Below are experts of layer 3 (counted from 0) of a mixture-of-experts language model. Rows are named router (the router's row for the expert), gate (a neuron's input weights, with its number), up (a neuron's input weights, with its number), down (a neuron's output weights, with its number) and show model dimensions 0-223. Each number is 500 + 50 x the weight over its row's rms, rounded and kept within 0 to 999. Numbers have three digits each.
After each expert's rows: "mostly gets" lists some tokens that are sent to it at least half of the time. This comes from a sample of Wikipedia text that the model never trained on.

# expert 96
router:477463462508480541373591442550550543533541440483463500518497384455554488539537525534496537462422500501455566541436430474565538565469525530560494491516457467427474531543438482501469451424568524518444520542476562490617458528480530495567551493500573593512544544510452490493536588606508498619540424597533490494475500439470500526590553588500508526422538470433497448512474564422473477484501484453459488563456477472506573433557458460505571472576382510530480474454452518427487623559523479402516470507476574490408483502555396502535487549448464562481418501525474477500438508494513587480549459527590489464502480493361600445531509505533583548572511493490386560488443435544563538515513
gate0:573515440532569520390577454571563548449496494509442541507412466455474532543587457627510425461507488464452427497447482502539559540532528499418448470518510463527512476445531551632523467468583479527493491513457444484431538445461423392553509483505607486568456519542514614437499542538388433467509538646525476510488457491571504483511465485581437508433464520404468516476480516484498476509470434535417534452503566540536556476502556499450441488551487514435439417495455505496524563447483366482504516575449500494467562523482459414460448625544485517551520488574474457433481467546451518604450497511476510539563520450424497510608426521488587501548504521469511470530524432418449565543533
up0:489523490401495545527472550402462481466439473519532423528587458494491415540532529484562495518494517576530518471525491447530472505539454598465596552461543483465408495506447367363472554538492451488488520505523517570475499514474561567450524513592495531487510570484501392537506539532590512523540538439551450477558532484513520464574453560486453418521527493464516573543416436468533476320623571543416522551413522518569444512541504448540545511460487528523458504487542543507498503474480410466544515403476581486508547476498442477499510547479562402581502473502559518537466540402435552498437414550616450479547545530465491553471475497506588439546416479498522553542551450569435563503431
down0:534445428486619513491545487514522428463542561593504509526431488428495566491464377530517406467518475575560445494463529512549434436423493498410501442440484567473557562421560489438525538441481473485539512515520496498460494457468508427566496521488608487533410450550445494485508479504571501472561544507346455445477564493545531527582458450453560494459453486405498511481483503610474480639587488456582481446456512529476505415647440507558531492525420509404543456540518518525557563426546510504570446495588498514537541572402410479490426485500468545512382464571387499501495484529478470532459538456511448550546492442506413516506518493523492445543565530482532456546536501500492448486491
mostly gets: " la", " di", " non", "flower", " gas", "von"

# expert 148
router:519506460471495495440578455548551517525647509446548521537567459461533445541620582529435492537491494575486580540432519583437503508487430497576428590419527473397518544532497553513369505517586519492485525535427475503495522551569500533516536539540425550568462501515544490415419525493545437617585533490527498536442467451552576516593477448443556533498521463500518378496545501484480513421514534396485430445528504486524528504562534434471521555508463477509470419449530419486516601408463487502506536491610587522507449540561402482531420431506440503486510470569475467500469565453539444459501486575487522440536594457492509485546519531568541560455436515475505527486477426448572568574516
gate0:479536539518467540469519482553430477616525437487541548452509524475547514545441510539404554482457515494449622501474493515437492536553525556510500509487453490415536381522550553562589502383507527483520454485498655473520645518579449543477551462532479551551490585534456514401471493423511591586571541559579443477491487569505502461575590583537462474492544506608428377428459496455559455461489485455478468506577472553405556493511464565476452480454488473497522498540538465430536458549533550566425456515468542541436494525576447523517529490512510404522512419494526568515517571521596491507522486431436437489576525483482390485422540461443532501516520530560475539571462463490502439467499
up0:569459510566460488541596532564458460494483532520511500433558508457493452477576536646503571513455527541441510456524572472539512556476393500465533506476533492404580470477500576458469582465520448511509516542510471563568583495520395556444563486423447411491447461537572549505545534586601558558541447525491467494454590457581540501445543554414553533507549509470505535484510479453461479538500468488532455447502592399432601510559579555437652450531518494495447541469528482526451588508434519437487590550590469501477513529549495493542484452554489401521491537452426566592543491601541534445460437542488519536493442562457463515451514501530527509561502473464526557447592582541544528531542
down0:527454551468495506476496570505590615504494391423396495582534430495447413492482524469542516490541532473604562531496485498495538511531506537508515518508595558590519494506480531510498604514483472438541493426572462512556444563545508537587475578461434476466539537513440542446461452472460450527438581502477551430456471503481561390507491441474470575574531498589452547521515437480533453518506464533562512554525518606522446471472509450552481478489524432595536558466489474484418401541467511501446454527489556516577451532513474577489626539498551399550489430520541510554489487488512579477550426473642493507436397487576493488439437518536450535531579490516453439419534413443392473571538
mostly gets: " cast", " flu", " fur", " Av", " Ret", "Medal"

# expert 137
router:591459506600518457488581512491462592466579475436549503521426392450506425510504521505494525556503464503472571491436483420525394436513505451504432540495505514483455528474441517419526517488556554543522540488444454434451547519447486478406494501413564536488633509491415396511522549581514484517508462488514494532481475459473560506463506458477467470468523360579386413473483487492534496442531464501465491535494497468566459420489501424555498547544488478555467564532519539415531532479527452511521558509590582549417436541484427475548591545495527598464469438475397487531599503590545511496557441501516566471561424456456596460426510573440480483552537510419536487450486439590476602557541
gate0:550604469499488495549461584526502526539529467464406463561480599494514524420442507442475569606419507532472534430461446436491582465469474460590471479478511497536455458526564497553497440440536497467511483524503403615530540584533447549562505527431500418497497526483485506501528501505379477536482525466489543479544485482483580469454521505449531374447497556505437446424427548429664519449509504389506521505510496502474512574562592439480464538483425570492462567389579553442448491432431531521538506522563560489403538489467479532533428492523427485557521466488491369514546539557610477572494466508548464493507460495466392442541445565499565536535564541497553529509496488453492565531445
up0:537499422553475554553553448528601557543542483490554553523583462555560516402575460543562465454512507552503484510425393520456401460606475468459512480470504479440518456557374536473527582478562458498528490495360511475541478472498531589587583478608489507546567524424461491540495583489517464419467451441474497595462519378461474504437448524531547485458522483458539397406516496444479403501511504496467488510483457521517531543532519498520492399613486500393579449501487540496505565433559399512429414515486482449532485493548493559554428485504494572507393543486393528504523522432441487490571518469539520474556482573546455512508511437426395462497492504467487533455488454472555467470488
down0:516438521504573525573557411412491511548572537505504548407535514511453537465541440567513534466572372480586497446507542469456431452592505475521462521562501474459545499432478479510526460482478541563544486478456553536512531557458505496379519530465605507442516496431509525404496468459396526519463537558475451471435590548489568426506531395456526528512445501480599587505553508516455474520447654564537482415528513483453512408422550428512423536485534477462495553445582543492527466617483474348429484537492558557505462500469558549501565534562476472531468412530479569566527516467451542567496464486488497565526460539510462529517481451500529473531496490550585511545411528558456377537540
mostly gets: " Germany", " small", " large", " GER", " Young", " early"

# expert 104
router:552502473473454562485465541527510623484529432455566491507488356401549467528536486518523577541508497514484621559395434554502478525441443474506590566551454477387492485496493509500486399375562520508535457501541587448462460522489563458589500459448470505548520503488483486420412488509474402542553433546489546599505506398489490513481425450482468503466516371543511379531478552527473456395541525443420483495465549439564512520495565419440496502525482563551425508526523415404472610558462396480468508557533498531424468491517479466509596432457509512491466461519473422490563507451471541487532512604511542452517472444456561490500514486510482484585523479440465501485465441485562486575478
gate0:633486552524519484500408528473417521531408494508519485487482493451476475555568519406636472489464482470440537522460466486455614525473500563432507450551403462437500432456528520614407485588468520505523477513461577509530497559508542507504497489591448539516439548501430518474514405526439474440546526493554517502657472563534470518520385432528518463411503498559516405505547559492441562588530500514428500512460518571494492515466545504582531408530485416442361462553434463540511575438491503513464528508413540447504547554544471461541435460477573568469484557553456531509479432441436561476460469501568545539546578479478538500519528449426494475478528433476421593521459509515443445462464
up0:518519489480500635373556449488457425515506563451431526439470390494502472565496455549545427516484415477502632536436474533458383535533474501523450481477542466454491564621435529484557496384461644490510437427547492415430429466564518495562452495460580551502528557554507480473444517517512505494531525517504448550474476456428513498466551462541516425548526508405475532582510497473431474569514414463501587593499481421565452566467560442395491510493476471512518545542492581525470528448535569571435538534573447431428469501533512609541500461542550435486565460485516488495462397559509502510464534497473459457546465499490543524432438461522492523526554492468532412551567553469564468464455
down0:507411482544476452464473459495533496513548436536478521419511507530582500491437474519482427504453548579562523550486422485491496519468488499440495529500453499471484384470557518455555546446445479493435501456526516587493485503457516440526497570446544478483464449550494569545571444494591468480330550512483547525621452451543567487470520585593512442546436490494481475554525547556572549536483461483376475521456437474534487602523533569644511469518446465483411571534450468456544526481550539567490557486497358459471501452436521455394468445564569514541509518431527500572521453535420503426450576495592516423491499481521605589445457548513427482581516425487485481428473463555479438511531
mostly gets: " October", "aged", "it", " November", "fund", "December"

# expert 51
router:552572529544539503468587532527496545462543423516506474506424426469560432587554549496476500571591455547456578557487555521559441393455465535560504495432524503459469447497501460438425456516557500533508475535408468494548479555564482564495612486525538596548488496523536461460485553487518489483580527577559545516420515507441524547523497393400630541502515492547452468461457446462537472451588462457507430554462484426570505493511493450538552525544583485603497492452513491485489511511609479540380507418474541514514453616497481420525493403537470442568542546438433548439453450541592580443528544479478486474573507426513565438516561514544498545537503603424529596533477479515485492565470
gate0:505482564469504529446546574449532542495505408530459569556466499427497488501517480462484407592418457552440452497525452515546513408501544461546536440474443480437377447461487545530481532465409518512523501466476446595486506509533568567485536436453525502516577562519453525477471499474449484414515501420419501483474509468380527454547421535450551498405491516424428618487469543454526465439419475502638420499477516418494428477568506548575402515619624400541441513473575476553552491427429511440514536530468476454477430566465519495571477468455527469527468444434438473493449488557508535463522523534466479479562465532451535457519473386490467451539578439546550432481451485562568513547503
up0:536514447575481599502584427495442408580514498509525518419484561500500476527502482510475455524530593505472513461502567513582513473440490551553498609427449565548545503459593516422517494456546518490494390479468476362497487422583541486519521584475571445467539517461486517509477521586449440567499538477548576582479512462496538592430575413496482600518521465495500511472494456546496634638493474462509500496543504479372549465461590468503470473513431498449461459545491549546438516426596493541511463370529517542447496523496438526466492515589475471425466489528483481481441471528568549468465500574566567529548571536502561495445545505391449537484367476538508520531517491529427463432499
down0:528522501433468517495524536563506487488360483450541532506594529578545477623439478544530522536465464426515487422451492545540560455497565500534470506482450547516547518523462523493537530578531594540461504561510474428510548430406559483476555626514605540485432530511472529601581449493492517500520511431575468441527459493655514466520462456498530594436493450401434573490484501480488512511552435551551564436443499589484443562460507516541512543488501532494510504524553400550606483549525484489474498503450500537518577506470438555489503510438499504498469510639440448525508497529400498354420487532512489460536647508494491602500466535481453480515560454460543568513596600526491490504532
mostly gets: "ard", "DP", " aircraft", " Green", "hard", " Memorial"

# expert 141
router:534586447474421573365579495542457559543505485499542439548479495384522530532606487488544464480509437577469501465396541481528534496506448544525526497455508497450527520508486500456437494511473458494458448598469434531543512532509505443527529558503468474555502468536574499483550519456570385583547456570584504564548548489525425566562484455463577522421506499435541482497474559484489532510584472537504472466438581511581518467540544501416544470498449479594476434378531409422484573467423570432464517441535597619513454519531365426436461514469469497550461597557447457436493482539493516397529570595481495509512482491473514505541541572500577482501452574580518528489530455539485569459526
gate0:476535392565563544432573499548576509455555572514507468503452588503477541482480629515430505444387494455458569525518500561417574494482529536544574551516535471601520515555460563494416544435512423522489481509523473465451479616536463498560544439447464536535545428514568441524462549471479533615465532487486502487520511469551422525487439567523532445460489448468447485518515508561463557500478417498503487564527569565537542478473452410473411458472513572446451517465544435495473586450491516485522671418538532513575477456532487502467461464472549485499566447413504409497451507548543410538542370427533458600491454540528443522514530574485551431480530578473516528544466489413519533548436
up0:539530464502550463496523392522548498509570527463567554433514487530455439560485615473470594579574615507576506571526521430494462485398532526471537465448458538487503500413453475508466544490492495494470484475508541389455506433420525462466473540497601506478498524402464569493520570476485460523490455517582568407398480434489471531464547564573565519467493514546552506465500478507505544413481553465454467537400524418447519472431496494452542586552536523550513496500579500454531375453582455498440502487539524530454569423557556562623611450471382538466540445447479576468477521522557509506516530439512493464510553441502568510563432495434537569413530446510453440400471466564505485557535
down0:481509507514466518433505472479432532472538444518532495520475415428555461470440488471527501568481484594492470581472449545446489575548549496539528524554409428491532512477544416404530507468412512516476554482503402472606475590526475520535514549326489481452460513417474507565532497505509539516453566465476500487463504410548548525582560408522525536479531535515461503470444508454557464394536530542491561462559512487476550518397500558549373519469554422505433464506489510446499536483508403506493491551417505501584558466441519532525494426539438493394506564469482509385471486455515469529575626448524579593558483504500588433497501458497457569442437470375530494581493523580409483450499
mostly gets: " m", " km", " v", " sp", "″", "km"

# expert 31
router:558535415567483570429623542547444582541575438467625461582435441439576520543552622547481506584438478486395547462449520487548529551526503488517504457515497478464479547550484446442454532418566567594491528607498514525498494513477500399448513498451421603515570507551501518482469553528575533582524479586554517505511467464492483476580520528454506577488520557526538527458562439604470492441520450424518528495438515526494513477492540405531566527459444523506428488423452455501481500470503438493497482527500608536445475576587427477442504539567463528497492474507446566459529499401514496420545469511621528476546492543371521491542558535533499496588467532459559495481529480559500612524494
gate0:546438450495461503531494540553537516533463426401556447503455477531546501495533505455411414533488596448576534467383487466535439479470498554499490437493426460389545514511510510477506558460567498523478626441407483525467419578499541481496509569599521525457544584506489532457399423422512458529564552424440619486487596521498489461471467487462459528530525553563483535462517502528597501503570535477421380479519448527452496526628472472541470429437471497495454480462506435460451449536471460567486506528570500492505555490489520497437540428548529567506541511499460556555661597467464482452459521495480520515496586426502541367481447543479497485512494452532378502458567524500502428476427
up0:532467564494432603440526435487474613452598536476437454524455489404460573446482431552538531425528482519515464578546509381437545490509571541498506552503506528538389511483514487479460542536440415426509455492533613528483558433406513465495450586452498532545433424463485493463568509656465542485537393414465536543508465483545520422460483554467527504464543491508517526611504415473480480490452513522504549516464494486552547426469488537491500561653485556502584531592516511445573539478503567487443503417475490503557475537516495466552446481456468412498529495469548478478469399468478516506469485497374531446559457500458509584412406565523474609483492494503533528483458501578482519448476
down0:549504472431584533492508384507551449356479577463436639553549558489503435576523454526464485451480491474422567608554472474493509525517531496514561565489506577463462551523514453516449482482477517465496491521554457472496500463499532396429526549492580468477524479486431494507545445644515484581500437425419488487463443495609496507466574515514507479527480451517436570549473490547470463458438485434523526545471519492476497446557546514465453486547475388528526462595518515520563563427473530399490563495491432575517447551524596515454434508441481421516483469443550450461495395512522473525630489474482468442544500481468474576463492445542510517339556579605516465513408518513510560518548
mostly gets: " Al", " Le", " Ho", " Lo", " Ra", " Li"

# expert 12
router:460497417512462517469614507498490534475516475518535504441495385499462555518510508509541545491479509482511591541453504465500444536522512514543461517515391430494516495503511481525487494525609564576572586565561487493540482521481513450483520529538580512564513509495476474410542537536496430541551550599519445476571490459531511475558509507471445589424540471469453506497574462606507414434565501540532449434490509450598463471555528434456491585434525577508528491527465549399525579520491485507575493499500560494447438619598468372598445514468507575522498499530445525529487507454534482388583505573511502342542523426437437487467581438550559515465481498533587427492481339537500531448479
gate0:519485506596418497551563498516603565584543564424529526478538464626487574493453541489456518528521445484488589548451384485454417540444498436490432466475478552560489498472590538466433511549539555543552469435520464564440524556484543433526461419508524515573553497428550516469514463384487471492477492540505492554530524425501485517413518509487508545538570528495485514532533448463511365495552506533585550426520500475568526506468480532454524518460485481462480552541463529481482527395587589501431451567555489501449595502467559504433394510478411580572583455529446518477552564474389469449597546569400511483529516413450491609530572453535530453482533508413521519451537490560492499572483
up0:621569449522474448494535578505508455487505452475546432473517483476543551443545559477521420374493524447469536555541472467421411476559545487383507439513434512478590467456416576429459680505558555533478469462446509544421517501549534427487513443516495467411447475456470528511510490500384520547551398503516595540497532552542511557474516586484446510544550494541507489539450485424481501452594607512426497564476531539538512541624429418464455474508480523546573471506520445534521433515519606512466499467506540527488505531551510418512578389416464512462488533547532450615499532506526520430540521519475509388523559488500485465540450545418540567555499520522456465501473442453493516541550
down0:488540537489454450527466514449475537471497637494484476465500481465495513471554634584557507488416451520549459445373552457530434596500441509519425521465478508520446402524494436480510611487526485515441437461516492484513578454564526427557525446555464514455484579464473420500572461472491439494457523441484509483522570461378518547528485544505547492521540541457575501450553566453527549434563387417539483452446448426593464503503541558560472541482532520511623421562440471540537461543556568631510369538444509471465589542487544557482428452543491513538554484444561469418490418494598411497469556503559460504455445521437532473522526578502485488502479527530502450516575451515508457532470
mostly gets: "o", "ri", " Go", " No", " San", "lo"

# expert 147
router:487539409442482477466535525566567593478549500490495459554431329460548458498598566507534578552510515544423567417540414517488518469524497489530520551471488483528528435499571536502422444486589559541448522527558567460460438555552525479526542477438489561623459511557444494466376537502543414592529421499543447509574404426464548450495472446475537486439527501511421509535458542481563534476570481446515506405520496408458510456452431407556507558553456517612518472506447566484540503492552481456534485518541553509379475541484424473484478478499555471540474474597409532397486494500514510479503526543556539464476512479450474551424509567516568599541549496455530496515537440599555483449515
gate0:501503431509524451432473523518452433477436526556560549560486520427378544459471612464479487505395446503451575524478459520471506522496507478460509484520532472567523454548461444468444495536559518564509480558535500482391553576519508542603486509497561549555556506529407557573438570539614460467514533467505457485511455425467518427525518516508560588601517528553503457536482499552495508429530514457517479485502544428448485595488465496502558488480592524548485525496432523579522458476474611464521552566588456539331480465558502383434459536513446550448539551436506458572485509517516481552499548456547480444533444418587535364566442518544451539433548416568522524484594485409496485529505
up0:576386496456541467480530521404576547483499408501475433543504428515548510470553441482552491454503440529407516454569411534476527440496515489450526474493643547529552501525397465453543448449536491527435586400485534432456530508592510374537541501383541558482510511495494438534475420512461538551511510465518473445490531398498461455492408568516494433485474618464503513415465419518540534453507513519505498503510517537387523451507452505431492528437510529535522481468506552544501453463519447465469376366553492539438509477497507540549560517526582415387553545506460528491500548490450516438571560613532551547538439433471568433508503534533430494436403476482462465501457451568510481512515
down0:481473488526537367459529588456515472546596485569424403484466486507417566484390504464570522506537591522458515420464540491569417435462505472529503458566537464473518416537460438482422462520453572478477522449455482473522503462492488535560498565553526485511455512469607458441542490559560449421537617379573400461479564483526483433467496503602499513564515525533462570556500385548438513446551512585519503532507456606479494587536500479477499525493468484475449548548495449512391489516478566446488501553506557575612489517490507505609517466508626600523572558492427505564475559548556514567507560513516490541514524495544540553557462521497514450452459577494533535511420455484540585487508
mostly gets: " •", " Preced", "Scientific", " UTC", " Succeed", "Population"

# expert 191
router:539474350523462525412616456525444499534555442466603477504420410460568464552539565545512456587433562433426526467425518488506509497496429560548507484570475432471484532483429502467400524447562567622558543603503548435501449505516513471452532555415455569466600440562443468461474577499571488565534507498554565514510488459463546464554514431464507572492522496512520448465484441507446430432494419434528492464388585405449512440490560484478530555420509553480429525444522502490486498540506479488492455425504568520467475592529379480480456552500455504529469532522440551467551506444514522453551532576559500464583475481450483504472505518563540545580530534456491527464512471586483602438513
gate0:522585441359460416596535552551498501419502457499406487537564526549528540574559478583521537499451565467462491553567559418547489528475514483490537460462529487448489533528521556548454402500624546556497533511551548468522494585473523496464532474533485508449552468447415526465432438536601471546483491410462471421573466530565480454474477602447526535452608549458501514490578425531520511561503545534474542499459397465573526472569438459515520482501568427474430458483508556463468464445435427540467532522355503525514443451525574434503414537512626475527470545489431502483574513446439566573458479554468524512506475449494405500528405542466543565501531522516499433606535517488510450534485
up0:509449494512459454514430435486518484554447467508479518529541527536485445501482529526376494447514516481477491508534513404516447508497633567490502473575524560582511537372526487483508524562519435543547460511545468449469533503505487448461490509565461451505534420536496474498591479506471601581539463430470493441465495590473534455569415522464462533593479615510461512507527420492538470515562521526499499553569551536427544570412420550457502509439554501419571470598420556476489493555479510533449602483341526468458566533487415461491494552539481516499462582451463477570617439444503498427459425529505502542616472464530510585501417415461369529549570573458462557521479495548500481507461
down0:495550492460549516482541477483598546378495530472480489518563450610470577515509510483438597506555552537582451508496415455541545488571546589504501497494564564550461513435428532539494506488556511435503435500505407541448591455532439513466420488562436541484527497441572483461488477641465508494487536471520541416525435579532495424554464564414492470431544468515436500501494500559468560528520506561549491443501511668414556525460545501439514454503509511513517486590478496560388504556493498526530603522430491500471503465416504560532509474461513628497468560592551546570542478433555398547457406504422424543547489438542477521529518490532464509564594591485521499481453509513520436532571
mostly gets: " D", " C", " I", " B", " E", " Al"

# expert 168
router:492478467536484551427501492618449544505511429472519497510449473390531394466535538407505538575510455438521532465491508504584443540506483440501427445533521474518383531492456479399554523463529531564492389534527434474616476587519542378459526439481477520546536455514541416427485502557538506647538520493509512517519510454518553419514565485410475559402524504499503406511533566574488496458550536485518485511477567481468483535559425442454554429505504529507546567491443476365498552506478504504494540479508544543488465567587419386559472475504479532500539535526474443429575447507577533488505477523465538420525519456460455508429553571568555603514498480590518510521481442638480568540501
gate0:462528480485511531493492476474533540576494517460436442539438499511494537524549528519521510583486521603472502486470407461514440455525503418371368538440503493566522533478602425483535509493477524500579568509380510456498437558490471576513470487480565421478542488507502494458450561517514460548514451528519487505539558477486613437606427505507486459534545535482451600455409495546528416459467528476502472540468525515482505486442509559619544422506603448429433446504493596426355572497506511551528483456554623457465446465449486447440486510528545532558461524558523448434473545425491441464518458553489480422491490481503580549409501471496381514523442486506552438538408605545451439559536
up0:466444463424518507445430559503516528492490446509514531517581505564468476496423514526598473449419491499494488488448537477517442430520533456536516448464375461424469489541488541487476487565558495530506463486578536511520464552423460540514444425554573641528532442542500525513489459533485546484506541450462543506434488573475491474523498536430480494489450597542479437470512464518427551474499458555490580524626509441458591470566465442512458610473547411556499525494460561596498559424518498591535529572463505486504490530491494584439533445456530503476445550416568466519615584374562572444492510403513562563522571543512487443411534463534507610597471475590546464468538390546476516445548
down0:530431468472453454510496533416490552538427389524467529442539481430477547554518543604500556552451538555519451503482583593534523550478513489510488461560514538531504462362555500428503479537486446485392458470498496412464447481486507460509526483536512522383481496479502492513506497523544523604479504505438546469413427535469497575481446435449508539480463446472585487546487510535581460533476493540577455495579540532498524516485470466556463545533559481442427507468449461577514549516527447470504515500424361566452508532498518382439605499506544440543472497531376527538625466539475592479564488407524532417528537527515413557493356546477589435559479603442433539429492467533480459543496
mostly gets: "di", "adi", " –", " after", " by"

# expert 29
router:534470414587431539560553543559496529460413440445488497481430419521483535533546555540494492539481459540506518387418472521505573549548450571520492515435374344475453520466496437530474515462525567552510551647584543491501432513432543453499505515459526488553486491523454419437511546462528438561534490471546532511476471379363446469478556516441463560418532488473542549539495469592451465436500488411537565432430507424448512533535596575402571531447523573538439510461471456482488479489468476411537454496480555521485503597484455478465524537476488468557557546535414518428496517456608466507516501600484508478547448507405553440459551580529528540561507524499488467469515493504559511492504
gate0:578487473589490503527490508503441552468469448585550484486503531481538537508436436537494525525539537522437599543462522517457521583467546482466493495511532519411556526469416459537428583554411428519431585528529527482495602615476446596423584571448489499388482543577575505458501496533485492432492503453529483486554548522524511495521535513439498519519542449538513574518521608527533482397481469371572468466456502537467494496512454495461588442504500395457402476512565376516502442483437442545511516431391458542536444532563440462463429491488425492556443594406462543517581495426522555466542497518498619477423522434542585419579445449503452500528473524491549526492487457484477540537480
up0:501450548501531454464537513453440459517490415532506415434415459466474547480563536519484467513534462449504546458508520504499426513486427424495545404480526479481486442601459630524463583503503561368557496563488576481462379487551616504525514537453480550474528504547607566425473499448473529500486479535526461502476517556491532570509586480438494445507478495496551492416427489529508445441508446500488492486467521505475476457414488505476496407554629509445498551444471456570417504551508565493417478604487506580427431447475532570495558502615495508527482378518547428609500568550528552504455516619482548516561500586484532579514473483494475668509522470464533442533485548516540528503527
down0:468564505468461516490446500559525451491499499562511508420579404424426616525498555445604397486519505520443429407513466479527475459492593409522522523532493572445528516423444521456473539494407536517545573485388583488554510527451513555565554500456484510424534487532541544500534535561449588430533536422498412507427605458499509474476607461583468403534440555495546472478482554484491417434503500444533515508470418460457572470565511493526490552442516488510559479510512501561492527515557453436445496495490486554459584461500457515530498511405458413526617476521510562512539416471541461431438517442448465480540548429538575451564553452490474515448571546524332477553534466554525523467484
mostly gets: " Al", " c", " No", " co", " do", " Ca"

# expert 107
router:518530429526516516518507448430381542478558496503564588514470490525589459518574557490536534564541538520430536500393430475524543470553477578419530491532487476454400431504476566463464584474581437508495432610457540394495467484535581433553516519506574567546460467521463469467530560483515523549550398553553472489480449482433502516501492518437512556448533500471447483499531540521562542436617478513484514549493481484447474480515541438474506515539470470581494550461544544420377559540530469464399588497515548527563368532594421383546514489478529453547467379464447497542479401541541497530538505529486603449541432506440525563499543480542529521552492548453484547541450385530536436487548
gate0:578518506385544469436515427448540641467394497486504474470508511578452443492492549475617566479565491579494467511500439441478545606487435526480487503572462422464387494464511548521552522552521645546628462512472572439471433492522512437511471484488504513469498511554494522561485566513469494515472469524648427558435501509509568469369531503510491475406524523476408442467458530520423500514460472425520430500397491588528507470443457471396374535491481464491508460517550557498455582495520411469509528440475579519502468455367522561514506525461506480514401512549441508543493483433512563571554549434518532489520543473502532395503487552483462490475439529484539531524494506483505555510467
up0:478549517571673567466546539436534508511522530499462572493510534502539468564514588498453465492574584494498457471495479545595358504500538487498494464484498469532591482519524556468500429524568594424436544514470466495553549555470456483552519566561458544502587493527589500529603535524571439537544443489437499452498475453489571439503426381512500596610512444438495426473595445520541490484551449471420467508453634558463524529519512530522526510497476459534451521465515460481493509506489496509437449556487466466470518475589496438487480437507469542476505556511508431468409471409497529535470425517488543540457396444524476450374526437480457477517555512550396507584626431565510463445456
down0:504400430567518457557425533564486430545439516558525486443439467519510413464582547545524572451493477406465512528473526535489440584507474494532455460499494501431357507463494571570560541486576585499530369523470476497409484523443543486550485502548479465469477584466472458576397454480458530523541534490593479536535493481491539538495605454492481442542561529387493583581584492426585566515452530562502535441522542485488595489527417587426559568456484477459501496535466501495502539533386465561516346502533570546524477535527418490469493515459494405543528477539460427478439534556490533565492487495525506526448515518432585555466490610508535538529587482536488441469545536538544541509455
mostly gets: " from", " From", " near", " Mount", " between", "From"

# expert 176
router:509490479522482557470541588475468498594476423517493437558475459486492421566540516476455523474536454455521527546465477464569479487437488485526425469423525461541477565516473495390430508495508582487449505523552485389506485579510480503538523520521472516567536502527602452490477588550454523577566536551505515520598439439578514397465495460388563454506539460496493428563475500614487454420609464526492436436417475341461522440444459494484587512481423518539490555467473422428545556493516570453479516500514588539477473660589487462504500484506509531487538462500389537379475464535544532493465464533575504496559481442476456470389498533530551478499442453469470583444480426571488543554523
gate0:579552563461525551483519478420447543431504478404576482518457576449484534416516515432496512590491431540538537566422446585482460443461498486476525550449500479524483476536416478513496554429396557472520621439451526475587515519483512555491562524518569540576494506537526485533488398404488506507519464566516498485491535482471523446451541487563460440526573546481485458450497356510491496500479471506510428460508487409481493438472588482495592424565494442606512515538595483477490481506519479548464475580643555522538457472583518512534472541519416549473450546573460504462443520585557398457513481595511503491442445524539554428414509509525516446506533462616548449489472532496428452521646
up0:483511480518473492533504543474455472596427481454485562439527532539420432539481494561561457488499473580473565484536542527425445560497517484517468456492449482514551460535598481577435493531488493402490471510531434576509577432401422421457473520585472561493576486418443449482490610469571425475469517568626570537473454459463490518479399462459545479525505537452497487465482474452544548372442521483452516523495568518396489505542487509464528578501432493543491474588518468478504608428487473497463470616487444535454601554418487452578576517483489433508531547402511452468442500534435522545432407470475549496612512516528552457606516417517489504485600510535564475531489492508419543418542
down0:509343492520485477579475528446509576539482535479421466430527606493507546535604536599552480491531530564528529445399544507489500532557548463531504458484487497560437541555480529458515490446452492423543394536418476516486523413493454548504621482445521503500537396489495510480467472583484470453487561432438504531344540502497556495521428467526503522489622400451424506512544464462509472548417560495435583587528503585536473498435518482534508480491534446387544432570537557589494550462485515532474479540530544464541448474509584498567463523485415416418535475467533490497573467601555498441457525537414540412529537487458507510426521459552524442521514480514515489496572523594444430493466
mostly gets: "her", "One", "1", "one", "2", " one"

# expert 150
router:552515451555552544399520490532538525480486433512532412509528410495521513516520562531483529557544534560474602470391485531554544480503480527541470523476520456508510560568426511452446466369528539604481520541552440484507443566465463481530435502589465546623547447531452420456543556495559569572575442496593481605478436442502575489485440501463563455478521364469482452521487592530526422466559556428515494553502480493514496377492566471496503522486517516551489595455477488467476593537525442435469505502484533507401431531522473425451556516456504541573490528487406502572481464517490475441495497519465525490539441409411586466486546474487580528493519458438452504465443432626573585527450
gate0:499561527541525581462469514479599514533458361431458498487520449484530627510475573488513481526460465469533522571530411554520490515503463563572550495499372392565445476503515389452501493488491557483483474556548449456482508575532443354466410450486468550557517587453500538505589447537623436486599514528550514545482460447543571499534473483493425565504462508501504387566508513560503623442490528500440488526469524495474527431496481557502461432636548516458541447472512549552487502520459517505459534500573506503467420490589494545437436534449480560471567505548488535465507473503483462469514515563532569466564435434502472424516423467501491497546403561455449499480444436529433530620534
up0:487581380526480480508544501459432520484504476504447560503462461431500483523557496591519535455456538383607503438543471448473489512462484510532433517519544494563511586480480515567497404449450552543477507485528479425499448553588447507531537431507393466465487478493484468473532553375507530449474467499448494518467536453435406387442541431550516512508487500497433541553513486479486539511552586563428509487471540513518628473503520503423569484525396428489457564483505483412479546550421477548529499414468537603573510435437425427543434560496484480438446478381492461518519425580560519496545443505454487379553487444486480597584398531529523535543502403550480563538528542460500520584480
down0:437512449448511571408402487408569428447577473445442587532518425546520483456450586424510487511479473487500380570485578497536494562486644513536539534509526486456444417376458434510491456503480471550508512483473450584474510434421468452525489524487430411469488514441573560443423446571578506443612471482529415545504546494498472519531491436495540427515526496469557546602439487540466491456504579499489546480451586393520535435536473556538525487466510485488560445477461514566554546483491642503564485485482484432477610546495408504503447524466397380529500480435459501487445525459466522571517511496455536468481491518418482515441380497447478469473462515464516500554513525515420482503517
mostly gets: " short", " white", " difficult", " similar", " tall", " quickly"